Weights of a small mixture-of-experts language model, trained from scratch on English Wikipedia.
Size: 9 layers, width 640, vocabulary 4096.
Below are experts of layer 3 (counted from 0) of a mixture-of-experts language model. Rows are named up (a neuron's input weights, with its number), down (a neuron's output weights, with its number) and show model dimensions 0-127. Each number is 128 + 32 x the weight over its row's rms, rounded and kept within 0 to 255.
Before each expert's rows: a language model's description of what the expert responds to. This comes from a sample of Wikipedia text that the model never trained on.

# expert 3
Pieces of place and personal names in election tables and US biographies, especially Virginia, York, Scott, Ter-, Georg-, and party columns.
up1 [144 122 118 187 129 134 121 119 163 138 151 126 128 105 212 113  91 144 136 132 151 160 140 180 101 119 132 155 129  79 122  76 151 130 142  97 144  85 145 109 134 146  73  78 104 163 156  74 140 153 143 114  82 173  84 142 173 164 217 135  86  59 115 128 134 112 138 112 106 132 101  77 214 142  85 176 106 155  57 126 107 137 191 141 167 152 174 154 109 147 152 125 128 123 165 118 101  90 114 185 104 128 166 158  94 165 100 114  71 178  92  54  69 135 128 133 151 124 165 167 131 122 141  64  58 108 174 123]
down1 [113 134 108 121 140 214 130 161 162 133 106  52 137  95 140  86 204 133 147 141 135 158 150 181 133  57  94 127  79 150  26 128 131 142 186  47 142  94 158 154 158 122  92 122 130  80 168 164 132 111 157 140 103 141 148 116 138 178 145 188 133 138 167 116 140 160 146 128 114 146 121  70 138 102  69 173 131 110  95 118 144 148 126 110  91 142 134 138 112 126 108 148 180 120 152 139 106 118  88 144 120 128 152  89 135  88  87  77  92  96 135 130 112  92 114 168 177 143 106 138 146 121 143 160 111 109 173 138]

# expert 18
Word pieces in Spanish, Italian, Portuguese and Catalan names and places, like Catalonia, Genoa, Toluca, and words like Spanish, Italian.
up1 [155 145 136 129  80 108 143 136 130 124  95 107  99 121 153  61  90 150 166 188 145 121 171  81 127 167 113  86 100  94 160 157 110 111 159 101 150 103  97 172 168 136 110 138 158 126  72  37 155 123  87 133 123 159  66 139 177 180 139 145 123  63  76 112  95 154 137 132 160 177 114 115 158  99 109 102  87 127  99 114  79 144 120  82  84 127 131 118  71 131 165 154  97 138 127 130 177 112 138 147 121 100 120 117 144 106  95 151 108 112 166  98 106 107 125 120 104 109 108 139 115 125 134 181 114 194 170 137]
down1 [ 74 149 147 131 142  94 132 126 135 155 161 126 181 159 142  90 116 116 168  70 140  78 132 159 143 156  95 110 114 122 182 146 107 119 103 104 111 125 169 149 129 162 179 124 180 149 125 129 138 114 103  76 195 128  97  82 147 190 111 119 185 125 157  95 162 141 161  88  94  82 119 137 129  81 152 114 104 145 117  85 121 132 126 146 197 145 126 169 137 178 113 155  88 130  32  93 119 213 129 176 114 109 136 120  72  71 118  72 181  97 131 122 141 117  59 173 111 126 121 103 105 120 110 125 126  64 140 163]

# expert 0
Word pieces in South Asian and Iranian names and places, plus infobox and table fields such as Preceded, Succeeded, Rural District.
up1 [107 119 119 158 145 123 112 108  84 199 166  69 214  81 164  93  86 159 113 107 160 120 120 152  94 150  75 144  92 144 123 124  94 154 125 131 123 151 184 153 141 135 206 180  86 144 106 118  77 140 219 136 149 136 131 103 167 153 148 150 130  89 123 147  77 122 134 144 150 110  43 153  61 119 126 103 140  94 153  95 164 137 143 133 107 148 151 149  99 212 114 138 144 106 124 129 110 136  60 134 126 142 114  95 135 156 167 105 116 154 103 154 143 102  87 145 132  70 134 120 130  81  77 104  95 125 125 128]
down1 [101 191 115 126 119 129 186  91 111 114 152 168 144  78 139 102 185 148  66 111 129  54 104  89 111 118 147 150 157  70 158 133 112 180 161 189 105 161 133  74 124  87 154 153 121 129 150 131  99 158 118  96 114 149 143 110 112 113 155  83 130  87  90 157 111 117  89 115 119 151 112 127  86 113 119 120 151 117 107 111 159 103  95 132 150 112 156 110 120  72 149 137  44 113 156 181 128 142 131  88  34 146  85  93  59 145  97 118 161 173 143 120 129 148 114 151 127 129  88 103 128 101  88 117 167 115  85 146]

# expert 1
Word-initial pieces of verbs and nouns in plot summaries near pronouns like her, him, his, such as find, help, ev(acuation), learn.
up1 [150 106 134 132 134 147 123 130 100  92 104 128 139  78 137 149 148 133 118 163 215 173 147  73 117 172 130  92  89  51 168 119  98  98  92  99 125 119  86 111 219 121 129 126 137 110 130  98 131 169 172 187 104 157 104 118 137 137 122 117 106 161  95 125 123 110 207 128 128 165  63  76 130  81 150 125  98  90  87 154 178 125 154 147 144 163 120 111 109 186 191  96 129  60 158 134 145  79 128 111 145  80  74 137 126 122 128 175 102 169  96  90 141  97 131 115 159 105 153 144 113  81 158 126 100 117 158  96]
down1 [120 141 139 105 132 146 103 101 140 166 180 108 178 152 140  91  84 126 134 111 171 144 146  90 140 112  74 111  58 133  77 161 114 145 104 152 151 163 176 148 174 172 135  86 174  78 115 111 169 104 137 148 129  88 105 121 204 101  86 119 106 162 152 187 107 143 141 121 101 130 152  92 148  82 119 154 104  95 173  88 178  80 174 174 165  96 171 120 152 107 161 127 133 133  94 120 123 120 156 118 128  73 133 120 130  67  52 116 165 134 127 104 142  99 100 164 151 125 183 133  98 108 214 220 200 158 116  84]